From a checkpoint of a small mixture-of-experts model trained on Wikipedia: vocabulary 2048, 40.7M parameters.
Below are experts of layer 2 (counted from 0) of a mixture-of-experts language model. Rows are named router (the router's row for the expert), gate (a neuron's input weights, with its number), up (a neuron's input weights, with its number), down (a neuron's output weights, with its number) and show model dimensions 0-127. Each number is 128 + 32 x the weight over its row's rms, rounded and kept within 0 to 255.
After each expert's rows: "gets" lists some tokens that make up at least twice as much of what it gets as of all text; "mostly gets" lists some tokens that are sent to it at least half of the time. This comes from a sample of Wikipedia text that the model never trained on. Tokens count by the router's weight.

# expert 39
router [102 142 135 132  89 144  96 115 122  72  88 185 115  55 183 189 161 152 101  96 131 187 128 144 128 109 110 114 174 111 154 125 127 165  91 114 158 126 110  95 111 120 132 128 173 128 110 149 136 145 175 175  95 137 120 122 136 135  61 163 115 118 166 181 109 186 121 169 132 140 193 121 135  59  70 104  74 110 111 136 119  95 209 100 141 144 131 132  95 131  88  84 136  87 182 144 109  85 148 109 134 106 118 124 179 111 152  69  90 152  85 149 146 102 131 133 119 106  63 111 108 117 174  82 164 159  83 136]
gate4 [151  95 168 117  91 184 105 162 136 141 111 141  97 130  84 139  81 174 100 114 186 120 125 107 140 229 133 157 192 114 141 135 106 129 155  47 137 138 186 110  98 139 107  93 176 142 116 123 108 176 150 162 177 149  74 111 131 111 158 167 115 144 139 126  60 135 149 148 132 123 144 137 101 125  39 131 178 176 175 114 156  93 121 138 105 111 138 187 122 160  92 155 141 111 125 148 114 176  99 168 143 129  94 122  55 152 136 150 124 108 151 130 179 100 120 139  87 113 163 124  94  68 168 168 102 101 141 134]
up4 [119 157 151 153  90 152  82 101 105 113 115  69 101 101  90 106 179 163 134 113 141 164 117 106 171 145 143 155 205  98 165 111 146  82 158  85 126 151 161 112  98  98 140 127 152 107 124 143 187 147  83 157 141 112 138  96 110 232 114  89  78  93 120 123 124 110 110  53  73 106 157 165 101 143 148 117 139 203 119 182 150 179 156 124  96 115 136 136 119 132 141 128  97 110 178 127 173 144  59 132 161 121  78 111 105 191 143 110 112 134 178 139 114 133 102 145 104 168 120 100 159  88  72 152  91 101 109 143]
down4 [ 71 202 170  84 132 142 168 129 204 139 125 138 118 101 165 105  97  53 144 108  96 108 152 183 128 108 115  96  86  89 101 144 158 108 152 188 168 122 123 150 154 163 121 179 179 162 106 119  98 116 108  55 167 169  73 164 136 121  90 161  89 131 150 194 177 178 117 114 118 109 159  88 113 116 145 161 200  99 138 176 137  98 107  92 115 123  90 163 128  99 113 103 118 151 126 167 106 108 148 108 132 128 136 111 112 116  76 137 181 139 107 162  61  93 143 123 133 132 109 130  94 121 168 114 173 119 111 101]
gets: " the", " The", "The", " This", " It", " these"
mostly gets: " The", "The", " This", " these"

# expert 44
router [128 177 109 174 136  73  58 128  74 201 177 113  79 112 150 149 129 126 112 167 146 167 100 106 165  93 152 107  84 101  95  98  98 134 115 172 131 181 133 184  73 162 115 157 143 159 106  83 120 154  87  92 104  81 143 118 142 181 155 131 150  71  84 100 101 170 175 136 162  91 134 131 151 129 163 165 151 132 126 185 126 155 197 158 166 147 131 144 127 106 141 139  98 130 110 107 167  93 135  88 155 108 111 114 129 116 156 121 112 105 134 102  51 125 127 177  67 114 124  96  95  81  84 180 132 125 149 149]
gate106 [136 132 173 221 160 171 103 103 163 120 133 134 166  99 123  95  94 154 152 126 115 136 109 137 134 138 118 125  55 100 128 116 142 103  90  67 124  91 124 187 161 176 164 136 133 154 106 120 135 139  69 165 151 121  75 150 118 116 155 139 130  85 140 119  64  73 111 163 101 124 121 158 104 158  86  94 131 130 106  81 142  98 123 142 182 119 154  84 157 162 124  82 114 159 155 182 146 107 180 201  53 146 153 101 114 136 196  62 123  69 133 183 132 116 139 118  87 121 139 109 114 112 154 143 131 144 164  82]
up106 [154 104  77  89 158  75 146 173 120 120 133 173 128  86 171 168 103 157 167 105 127  84 149 100 122 162 139 149 119 116 109 158 123 125 163 143 136 168 117 100 160  79 109 158 154 169  71 142 158 103 194 115 133 129 120 105 115  98 116 117 112 168 151 141 160 203 126 125 109  51 133  96 131  73  81 103  99 152 123  90 136 116 135 131 137 109 172 188 133 192 174 135 135 104 175  77 137  72  23 147 134  97  85 140 142 179 137 106 125 128 141 114 165  86 158 133 177 135 131 183 118 113  66 127  99 145 138 107]
down106 [122 113 140 127 127  72 114  79  95 111 129 128 110 117 174  93 125 102 128 105 126 109 153 108 102 149  97  94 100 111 143  44 108  90 111 149 163 153 130 153 171  78  96  88 163 144 130 114 115 102  75 107  63 102 118 137 103 136 192 134 163  94 158 142  92 134 144  64  80 199 218 188 113 207 135 192 128  77 133 112 151  81 109 126 104 144 138 106 191 114 175 132 167 136 113 164  83 117 121 142 122 132 156 169 162 122 103 140  96 163 127 142 130 121 153 132  70 158 133 117 144 169 160 135 163 179 157 138]
gets: " as", " it", " part", " ex", " form", " so"
mostly gets: " end", " made", " so", " cent", " start", " built"

# expert 33
router [106 145 173 117  88 102 100 122 104 120 147  71 111 121 163 121  97 122 102 113 108 109 115 177  40 105 197  96  48 151 142 156 138  93 110 135 146 105 164 195 184 113 107 107 119  52 192 107 100 118 131  72 145 151 136 125  76 100 136 159 121  86  90 126 162 114 126 133 140 190 171 131 137 102 155 123 137 143  89 143 176  78 169 104 158  95 162 111 126 148 139 102 174 151 143 148 154 131 117 172 107 183 134 136 107 128 154  81 112 136 117 122 143 171 130 138 145 158 151 193 133 102  53 187 143 105 147 164]
gate1 [149 111 126  81 122  95 151 176 146  89 123 106 138 115 152  95 137 193 110 170 134 162  82 124 101 157 121 117 139 163 140 121 125 167 139 122  86 201 107 147  94 100 114  91 189  98 161  79 139 149 114 159 141  83  78 103 137  98 193 151 171  99 114 106 148 105 123 119 160 100 118 115 140 191 129 110 151 184  88 170 113  95 156 114 146  77 212  44 157 125 130  89 108 101 130  78 172 131 129 139 170 135 102 107 151 119 125  87 146 122 160 126  78 107 161 207 116 115 111 169  81 153 151 135  91  96 150 171]
up1 [104  75  94 190 204 174  65 108 108 171 160  94 137 156 173 172 137 125 120 138 121 108 168 168 124 164 121 108 138  81 106 132  68  91 113 108 140 145 173 104 119 116 131 143 109 179  68 115 131 114 176  88 114 127 111 107 165 145 120 121  72  86 129 188 172 111 123 158  82 124 137 112 142  78  90  98 157  29 114 132 108  80 107 177 127 147 120 187 133 112  85  92 118 149  84 113 120 170 124 107  72 154 145 135 130  88 135 120 113 160 133 106 123 212 128 134 134 154 168 110 161 110 149 130 140 159 168 140]
down1 [155 141 124  69 151  83 157 152 130 111 128 131 189 112 129 155 202 121 142 180 157 132  91 119 128 179  73 146 123 136 147 159 118 157 100 116  98 109 136 165 142 127 126 100 168 136 100 114 163 191 209 106 114  79  35 142 100 144 149 139 157 120  71  89 119 108 105  51 154 109  98 153 109 153 118 125  72 164  89 111 149 105 154  92 130  90 167 112 138 113 127 166  77 119 140 146 135 137  97 105 125 123 191  84  97 169 164 134 139 121 175 159 106 104 148 127 150 144  89 169  48 125 126 128 124 118  97 198]
gets: "ing", "an", "ain", " lead", "aking", "ink"
mostly gets: "ing", " lead", "an", " Sing", " East", " Brit"

# expert 50
router [130  67 100 139 102 163  95  97 120 129  63 205  82  85 133 176 151 110 114 126 153 194 139 139 140  81 114  72 115 114 115 102 140 131 115 139 175  59  82 125 140  95 111 175 146 168  87 140 180  65 133 164 105 116 112 178 170 157 113 150 100 113 196 142  98 140 133 185 103 127 164 147  97 136 135 118 104  63  71  97  82 165 136 121 115 126 134 153 118 125  97 181 112 145 127 137  80  95 118 128 131 109 105 140 189 123 163  76 101 101 152 119 129 156 131 169 125 105 118  92 101 123 161 120  81 201  86 124]
gate2 [109 137 136  71 161  65 149 129 140 182 156 112 143 147 137 131 111 130 116  68 104  72 167 110 136 109 151 165 100 111 149 125 121  95 171 131 169 145  67 109 172 121 147 178 173 192 167 151 139 124 135 111 118  62 137 140 151 141 121 120 146 135 155  96 207 141 199  90 173 192 106 165 108 152 192  82 119 120 140 130  66 103  35  90 176 165 146  57  79 106 161 111 160 152 140  92 131 137 105 123 155 147 130 128 144 154  95 129 124 127 137 132 118 112 127 120 147 173 151 126 118 184 169 122 111 124 157 158]
up2 [125 129 115 115  63  95 112  99 147 133 130  54 111 194 166 123  94 112 118 168  93  65 139 134 137 130 156 161 137 105  94 124 150 115 181 104 148 166  98 156  80  72 204 161 122 221 140 112 105 131  83 122 152  67 115 103  84 155 128 165 136 109 110 116  96  58 130 138 113  99 120 152 129 163 148 133 110 154 167 126 173 131  84 119 204 114 207 120 136 120 137 118 111 161 145 134 129 140 125 170 201 120 166 135 126 130 152 137 138 109 170 156 133 148 149 123 149 152 133 134 126  43 175  86 113 143  95  97]
down2 [124  85 183 125 164 138 138  95 123 169 166 130 108 122  97 138 177  92 141 117 137 147 152 189  63 186  67  94 123 178 158 145  89 108  54 147 118 122 126 139 121 186 117 154 133  76 113  91 165 205 147 159  90 172 103 167 119 121  95  74 148 134 162 102 148 115 112  77 152 169 166  93 149 184 135 158 125 107  98 114  88 153 111 135 103 134  82 122 141 127 144 111 131 146 119  93 144 112  71  83 121 173 134 152  91 110  79 166 115 161  80 116 140 156 109 156 151 101 153 118 129 190  78 141  99 104 200 122]
gets: "20", "19", "18", "17", "16", "15"
mostly gets: "20", " compet", "19", "18", " Afric", "17"

# expert 24
router [ 92 156  89 143 117 125 139 111 188  46 104 164  93  78 152 150 176 136 119 151 110 152 148  81 168  93 118 127 150 104 147 212 101 169 147 124 135 103 111 117 127 172 148 133 156 122 130 157 140 183 170 140  88  81  88 136 138 160  81  94 105 125 157 140 134 165 127 139 126 175 181 145 143  80  86 133  72  84 156  87  72  88 152  92 125 137 155 131 104 130  76  57 123 112 154  87 132 107 119  84 142 105 160 148 188 117 161 109 147 110 135 116 143  88 131 149 125 133  69  87  92 118 152  67 158 162  61 116]
gate2 [101  79 129 128 144 198 128 106 208 121  83  77 137 127 159 121 126 102 150 151 120 157 120 161 153 159 159 107 117 119 151 109 190 129  85 124 107 121 108 138 171 132 167  71  94 186 181 132 123 133 132 106 112 111 105 130 111 223 170  78  80 159  88 134 145  83 133 142  96 153 128 115  73  68 105 103 173 136 140 110  89 173 173  94 201 156 162  90 138 143 156 138 142 149 152 103 112 154 101 147  98 133 128 158 114 107 107 126  97 156  91 140 154 168  83  95  84 175 125 140  91 143 171 110 197 167 119 113]
up2 [142 120 108 110 166  86 135 132  83 175  78 161 145  73 102 139 149 109 103 161 164 182 124 109 115 123  89 132  96 148 135 143 102 151  73 166 191 126 121  98 134 133 156  48 159  78 164 130  87 136 107 119 135 158 133 126 174 121 125 127 101 134 149 121 189 138 115  66 141 158 114 191 167 138  94 172 178 159 128 102 124 148  62 129 165 131 122 101 117 112  99 151 137 149 146  76  65 160 141 105 148  67 124 137 145 150 128 104 147  60 143 132  87  94  74 102 178 144 148  84 160 187 206 137 101 147 144 102]
down2 [137 182 103 102 121 167 172 125 157 121 112 142 122 122 115  81 139  81 178  85 134 109 140  86  92  99 157 154 142 165 107 160  87 155 118 129 136 203 161  97 143 107 143 114 136  97  86 130 148 160  80 137 133 132 138 156  87 177 121 104  60 142 143 167 133 160 148 105 153 129 113  87 206 111  75 113 171 142 137 162  87 171 120 126  99 120 137 132  98 134 117  48  94 127 152 127 133 149 117 140 126 102 113 165 121 140 130 112 174 139 139  21 100 183 137 139 136 138  96 161 102 230 164 109  63 103 119  90]
gets: " the", " m", " M", " new", " film", " second"
mostly gets: " m", " book", " former", " new", " final", " main"

# expert 48
router [110  96 135 171  89 136 120 138 127  94  81 174  92  75 118 184 139 121 109 127 127 152 136 128 131  94 101  54 145 156 155 120 146 157 103 149 141  98 130  36  89 121  95 168 146 140  72 147 145  93 144 174  88 183 114 100 124 154  87 154 104 124 197 188  80 179 132 146 106 100 167  95 136 100  97 149 117  89  76 117 112 142 149 107 118 136 118 212  91 118 141 152 147 122 123 166  61  93 107  87 111 112  91 108 181 125 148 126 167 107 119 113 139 150 126 151  88 129 121 130 111 144 160  58 116 173  63  93]
gate0 [148 171 138 151 108 125 101 155  95  91  82  82 111  84 111 138 175 118 166 146  67 100 105 148 198 141 141  58 135 115 149 120 162 172 134 169  99  59 154 114 141 122 140  60 125 158 100 162 163 126 170 172 140 158 145 108  58 103 121 113 120 100 122  94 179 130 126 125 103 121 125 126 147 164 123 180 232 114 127 105 168 105 103 110 174 208 114 164 133 149 166 108 160 140 158 137 119 151 122  81 126 111 144 135 120 142 108 114 147 105  98 140 143 156 107 189 114  98 175 141 136 160 108 172 203 133 178 144]
up0 [ 95 114 168 104 174 117 158 102 144 176 190 120 109 102 141 127  87 159  92  84 134 122 179 106 112  86  62 171  94 148 100 141 159  91 132 129 136 224 151 133 155 118 120 148  92 140 156  83  46 127 119 114 153 102 160 131 162 109 147 109 139 124 111 103  66 152  80 176 187 186 111 150 126 133 131  47  73 109 147 147 101 137 103  97 119 139 153  93 111 109 153 148 110 116 158 170 102 110 176 128 136 152 105 109 128 144 115 124 110 123 144  97  54 171 145  63 126 182  90 167 132  78 136 142 141 150  94 119]
down0 [191 129 103 121 134 125 125 119 111 155 110  55 134 152 169  99 206 145 109  95 100 117  85 156 184 158 146  89 160 120 138 147 120 124  81 128  75 143 159 167 115 175 129 135 151 127 147 101 147 148 123 123  97 116 131 154 145 130 122 117  81 125 145  86 186 104 108  50 160 146 153 131 125 128 132 113 120 130 133 127  86 110 101 124  84 131 112 201 115 111  48  94 183 179 165 125 122  92 124 113 179 132  53 131 235 125 142  69 157 114 127 110  82 152 113 142 132 140 112 110 117 165  98 101 176 128 150 195]
gets: ")", " he", " He", "a", "}", " team"
mostly gets: " inv", " run", "He", " England", ")", " team"

# expert 9
router [135 152  90 133 119  87 164 125 203 186 136 120 121  72 107 151 143 142 130  68 122 118 150 134 116 132 197 160 150 121  98  64 167 113 141 136 131  85 150  83 153 148 187 121  97 110 162 101 137 115 120 112 123 124  87 127 118  90 120  89 164 134 135 161 235 121 189 173 114 124 189 124 111 194 152 121 185 114  90 148 108 139 137 155 137 102  88 108  99 140 103  86  85 119 130 113 131 149 112 152 165 135 102 115  74 128  95 104 137 160 105 183  70 118 113 132 152 119 157 170 199 107  58 119 106 110 132 175]
gate2 [ 79 109 222 118 114 126 105 119 147 122 138  97 146 135 106 178 102 122 118 145 109 169 103 148  90 114 112 150 139 121 170 180 146 119 149 107  67 103 165 143 196 144 192 110 119  70 152 105  93 141 128 127 110 153 174 144 155 112 124 161 132 130 132 126 120 106 175  88  97 137 166  88 132  51 167 130 174  57 126 122 144 118 136 138 156  88 166 146 110 122  77 123 108 167 159 124 167 145 117 232 145 107 125 151 126 101 162 165  33 146 121 146 126  92 104 110 128 116 144  55 107 173 128 113 111 185 121 139]
up2 [133  71 183 121  70 153  59  76 143 142 146 134 176  98 144 101 112 121 157 205  70 142 150 173 138 123 132 144 102  97  84 174 128 158 153 180 127 129 166 164 132 116 109 107  92  74 105 131 124 120 176 148 120 152 123  41 107 155 141  91 161 180  56 168 187  97 152 152  90 132 185  71 132 127 130 114 167 101 138 146 113 106 115 125 142  93  89 148 139 128 127  99 152 131 128 119 158 126  85 140 140  60 131 129 116 115 110 164 108 130  86 144  96 150  68 169 101 117  90 100 151 175  89 167 129  94 155 144]
down2 [132 120  82 134  74 168 127 158 116 138 103 151  38 122 110 102 146 131 116  99 152  92 116  98 119 107 124 138 131 154 158  96 136 200  85 112 134 154 106 128  62 134 110  89 201  98  74 171 145 140 111 165 185 150 118 122 134 164 120 102 134  61 144 109  99 133 122  79 128 169 109 141 128 131 152 140 104 165 137 154 185 156  87 167  74 222 115 141 139  72 131 160 162  95 111 159 117 106 139 122 112 130 113 148 119 172 137 132 159 125 181 116  95 139 140 136 197 124 104 184 114 100 142 107  60 178 157  71]
gets: "o", "u", "et", "os", "a", "ose"
mostly gets: "os", "to", "u", "et", "o", "ose"

# expert 60
router [185 149 137 153  87  86 158 132  82 175 156 103 155 113  92 187 150 122 101 123  96 140 157  98 185 114 141 149 121 115  96 111 148 163 103 124 105 117 152 108  82 126  77 115  40 104 114 109 150 141 144  79 150  83 114 120 107 113 148 127 114  97  85 102 109 140 127 145 103 154 120 117  83 137 186 210 133 178 163  73 135 141 127 155 133  92 110 120 157 161 165 131 112 112 181 121 152  70 150 166 137 121 160 197 188 129 140 170 103 133 196 154 105 121 146 188 144 134 118 106  86 123  77  42 149 107 136 101]
gate9 [ 92 148 112 144 105 187 118 213  44 165 109 131 198 105 138 123 150 116 154 116 147 137 100  96 148 148 133  98 141  53 150 116 117 125 111 102  90 134 120 117 118 128 140 140 126 122 121 143 184 123  96 144 153 164 110 145 140  78 152 105  95 114 108 106 107 124 144 164  83 150 146 112  97 141 126 124 148 213 112  74 128 150  99 162 139 124 137 131 188  70 173 109  93 110  85 164 145  91  92 118  73 193 122 151 167 121  81 149 174  79 107 138 112 157 179 187 136 126 144 178 130 183 198 152 144 148 149  88]
up9 [165  76 108 121 128 131 109 146 166 175 164 178 154 155 124 172 136 130  97  78 173 151 133 124 176 156 151 149  78 114 147 186 143  56 106 105 102  99 149 179 120 109 139 158  93 135  84 139 118  89 154 106 148 148  81 155  77 115 182  84  48 143 105  73 168 112 113 134  87  95 104 115 101 120 173 144 149 207 136 110 136 143 175 127 168 124 102 176 147 114 122 147 121  92 119  99 155  72 118 156 122 159 160 100 142 152  98 159 119 122 166  68 152 118 138 196 156 107 199 156 147 188 141 143 120 137 121 131]
down9 [121 123 122  73 103 105 201 161 155 104 118 208 125  94 158 194 200 143 149 121 148 158  96 132 118 108 125 151 115 139 128 171 130 151  97 150 138 121 119 121 197 111 146 101  93 141 144  88 141 117 105 104 158 100 152  99 158 121 143 183 106 124 102 112 136 122 138 175 154  96 182 176 153 112 116 172 166  97 134 102 160 145 129 152 136 151 112  57  64 119 129  96 143 148 116 156 141 132  68  80  78  78  94 122 136 153 141  56 128 160 149 101 154 104  91  68  62 215 139 141 100  96 100 123 119 147 104 102]
gets: "ay", " years", "ath", " year", " life", "ight"
mostly gets: " mon", " Year", " years", " year", "ay", "istory"

# expert 62
router [125 117 148 185 132 117 136 148 104  91 166 122 193 153 109 116 157 143 106  79 111 127 145 182 157 214  95 154 122 128  79 124  80 118 137  86 116 128 136  89 152 106 107  70 167 152 102  96  93  92 138  87 150  99 150 152 148 133  82  57 108 105 119  91 160 103 191  96 135 103  90 110 160 163  86 185 145  49 153 126 102 137 113 172 143 133 108 124 161 120 176 151 141 159  97 140 165 114 154 172 184 149  79 133 120 128 157 180 147 141  56 119 164 150 135  90 142 153 151 111 106  94 115 176  74 123 166 151]
gate2 [147 134 124 178  80 109 127 124 122  82 118 112 187 126 122 161 138 148  79 170 125 112 122 152 108  77 124 149 126 198 122 101 104  46 139 113 123 139 150 123  63 126 119 115 152 115 128 131 145  82 190 125 143 140 161 154 102 100 127  94 111 117 156  92 146 142 153  77 126 209 101 107 130 188 138 192 121 147 140  48  76 197 126 126 183 136 104 159 164 120 143 174 132 144 154 193  95  80 104 176 162 172 118 102 161 113 140 136 168 164 118 134 133 142 163 116 182  88 140 167 169  91 153 151 156 154  91 127]
up2 [116  74 124 121 201 124 119 117  91  89 128 165 133 166 131  79 214 108  93 115 103 111 129 148 146 106 164  67  98 178 110 143 149 152 101 177  85 140 146 165 126 109 142 129 176 119 157 140 155 112 119 165 111 107 131 173 147 104 135  97 159  98 156  62 149  87 136 120 103 162 106 116 141 114 119 151 153 130 143 123 137 141  77  33 142  83 142  93 170 118 163 178 119 190 176 180 146 112 208 139 164  91  73 114 145 160 136 106 153 148 134 146 151  95  72 108 157 135 190 146 134 147 113  65 107 122 121 134]
down2 [155 148  87  80  87 146 143 171 128 117 133  94  91  74 156 131 167  97 101  92 166 177 127  94 146 128 140 100 136 117 134 135 116 150 181 138 125 144 120 129 139 209 108 107 131 207 135 133 108 203 101 108 100 154 120 138 131 154  68 189  88 197 109 196 144 112  41 160  89 101 130 133 173  69 146 140 112  27  81 121 136 116 181 148  84 119 148 130 133  98 178 136 120 129 136 108 122 128 170 110  89 112  90 135 142 168 124 164 130 129 136 164  85 145 111 112 111 152  80 129 107 119 152 127 119 169 125 138]
gets: "ip", "ide", "ter", "ow", "ines", "aw"
mostly gets: "alth", "riend", "irl", "ately", "augh", "iness"

# expert 57
router [156 134  70 144 139 110 102 118 124 128 107 140 119 117  77 153  68 130 165  68 130 197 134 176 160  94 157  92 114 129  94 150  94 156 102 140 160 110  74  79 155 146 143 102 169 141 129 141  99  86 141 108 118 200  96 179 160 155  94 220 161  95 136 105 116 146 153 129 106 122 208 107 142 104  80 154 112  96 194 128 182 110 150 130 110 163 122 155 124 107 140 124 136  77  76 107 110 131 138 124  69 149 155 121 162  62 170 125  75 113 121 133  64  95 129 142 132 153 190  89 126 114 150 123 117  96 149 152]
gate12 [133  88 142 125 192  78 114  73 111 120 157 169 167 170 112 121 160 154 101 116 113 127 131 176 113 151 121 120 127 144 121 162 136 158 164 200  91  94  81 101 110  72 124  86 118  88 157  93 156 132  92 154 116 152 173 120  88 150 156 148 139 117 164  88 120 153  96 129 132 120 145 117  58 182 134 150 228 129 137  91 106 117 105 165 144 150 132 112 147 158 126 136 149 146 147 152  82 153 107 172 105 126 206 116 125 154 137  23 101 148 155 190  91 143 155 132 194 131 132 108 109 110 121  87 124  95 150  79]
up12 [127 119  97 158 145  93 161  98 120 116 137 165 122 114 139 159  84 116 154 129 123 111 103 185  88 146  96 106 161 128 117 160 162 168 151 171  92  97  86 120 106  97 169 150 118 100 177 105 146 166  53 138 122 147 169 154  87 167 129 134 134 167 110 144 122 151 156  80  97 132 183 130 118 164 127 143 198 182 156 130 131  93  44 158 142 128 153 110 115 195 140 111 159 126  88 154  99 107 115 182  65 116 185 156 171  77 143  99  99 159 165  90 142 147 125 183 165 211 169 137 136 133 109 122 172 115 154  80]
down12 [ 64 144 124 156 110 184 114 125 198 156 133 158  92 128  97 135 140 121  94 159 149  53 123 105 127  88  55 159 172 134  72 132 142 101 105 130 121 143 169 201 140 109 107 187 158  99 134 129 185  98 121 123 102 151  84 130 154 128 111 130 142 134  57 182 187 152 123 136 109 109 136 123 139 105 121 127  75 120 123 111 155  73 126 143 147 132 146 163 124 171 203 174 126 113  87  99 120 127 149  45 137 145  89 126 142  25 112 140 167 155 123 118 153  93  85 165 161 126 108 140 127 127 129 163 140 100 128  93]
gets: " was", " is", " were", " be", " are", " had"
mostly gets: " was", " are", " is", " been", " were", " have"

# expert 2
router [199 115  96 167 116 109 172  80 127 103 128 143  90 153 112 153 158 177  89 111 129 113 168  72 121 134 121 118 133 145 157 139 173 108 130 179  97  90 128 200 194 156  76 143 114 107 123 151 107 141 107 111 184 122 145 140 141  96 174 132 111 182 139 100  78 118 142 133  78 117 107 118 184 110 150 118 124 129  87  93 146 188 164  92  41 132 153  99 142 120 155 161 133 119 118 152 149 170 118 106 137 116 142  92  97 174  97 179  85 170 140  71 117 124 238 136 140 174 116 108  95 103 166 130 142 133 143  98]
gate9 [192 133 108 117 114 168 147 174 119 100 164 106 115 111  96 125 128 129 117 153  94  87 168 117 100 158 127 184 144 136 119 125 120 126  77  79 131 129 130  98 177  77 100 185 136  90 110 101 104 140 125 147 112 149 165 128 135 167 152  99 128  94 107 108 143 216  96  93 149 152 110 154 146  98 108 172 153 235  99 137  99 196  89  90 111 126 134  91 104 132 166 139 134 191 182 152 154  90 107  87 103 160 170 162 181 146 137 148 133 126 187 141 154  76 129 162 111 168  73 158 118 111 128 135 123 182 133  67]
up9 [112 124 143 130 178 180 120 158 101 102 136 209 114 161  91 111 153 134 154  81 108  93 118 106 178 140  88 119 190 120 121 123  80 124 111 142 113  57 133 154 142  63 102 121  74  51 108  90 147 121 122 142 140 132  66 106  93 129 104  41 114 121 140 136 144 153 196 104 146 209  83  88 115 130 123 104 142 158 144 132 118 125 151 117 128 149 131 122  87  94 154 108  98  86  95  70 116 169 153 154 139 143 109 146 137 177 134 134  61 135 170  94 124 140 186 153  87 136  94 142 116 136 120 106  77 181  91 128]
down9 [115 124  87  99  83  87 143  92 138 119 135 116 138 132 167 144 136 171 100 138 155 142 222  82 154 137  77  95  95  80  97 128 135 211 105  98 133 160 129  95 115 192  99 108 150 109 144 128  86 114 112  71 120 151 137 170 177 106  68 155 110 148 139 119 158 118 125 132 108 200 139 131 136 123 171 146 111 141 168 120 172 169 103 149 181 122  99 167 131 141 101 133 137 192  88 164 108  69  81 183 130 153 189 118 161 118  92 170 183 149 188  81 136  95  89 127 115 109 138 121 111 142 111  74 123 116  98 129]
gets: "est", "ish", "ry", "ah", "ark", "inal"
mostly gets: " Sw", "we", " water", " World", " medal", ".S"

# expert 17
router [ 99 122  58 144 157 174 157 116  80 140 131 116 157 127 156 107 100  78 118  43 118 162 153 154 184 130 146 106 102  62 106 117 159 111 144 155 117 135 148 167  82 166 121 153 168 102 138 153 158  62 120 147 167 155 139 121 103 116 163 122 160 130 172 124 170  59 122 107 141 103  83  97 132 124 183 152 186  98 115 164 133  91 119 155 127 158 108 131 138 160 146 161 122  67 150 152 151 148 132 127 134 110  58 157  54 145 143 150 122 162 166 140 126 145  72  89 196 113 140 160 134 192 159 117  77 105 145 170]
gate2 [118 151 132  75 122 134  96 120 147 109 194  92 128 156 124 151 154  87 148 104 135 128  97 106 111  98 132 161 103  96 144 105 145  46 160 155  73  90 137 149 137 190 150 118 153 115 135 158 158  91 120 138 149  94 172 106 153  84 162 159 118  74 157 162  83 166 111  45 143 135 143 100 147 110 160 122 175 146  98 101 172 161 114 119 123 119 137 148  65 205 156 104 127  95 153 160 105 129 124  99 132 130  90 101 158 128  66 153  69  92 175 121 156 142 102 131 102  58 100 111 136 188 110 108  62  88 107  82]
up2 [130 109 109 174 100 145 122 151 151 151 134 136 125 103 130 148  75 131 136 146 198 140 219 149 148 145 124 113 154 151 107 148  90 191 130  76 143 166  65 138 148  81 114 114 111  95 106 119 142 131 157 158 101 134 139  82 124 127 129  90 122 139 109  96 150 159 128 155 114 122 118 151 124 139 123  79 153 114 127 132  96 104 192 133 169  55 157 108 183  78  71 134  78 187 118  86 138 154 115 235 137 121 202 118  87 130 169 110 160 132  77 161 131 126 109 133 151 141 129 136 128 126  85 200 169 184 120 160]
down2 [ 87 120 138  98 201 150 147 145 172 126 138 156 183 140 113 163 141  63 179 171 129  82 156 106 172 138 132 120  89  92 100 130 131  29 134 149 103 139 163 136 148 140 164  80 173 135 120 114 138 129 106 136 137 136 130 121 103 104 177 165 121 144 114  97 130 133 100 149 101 148 120 145 146 124 120 186 112 121 123 177  50 115 128 119 157  76 126 159  51 154 113 122  74  84 111 147 169 163 116  83  95 104  38 104 145 150 140 173  87 113 121 115 149 171 105  94 164 154 115 122 181 165 136 118 118 134 165  55]
gets: "ation", "ant", "ment", "ive", "ition", "ance"
mostly gets: "ition", "ee", "ration", "ment", "able", "ant"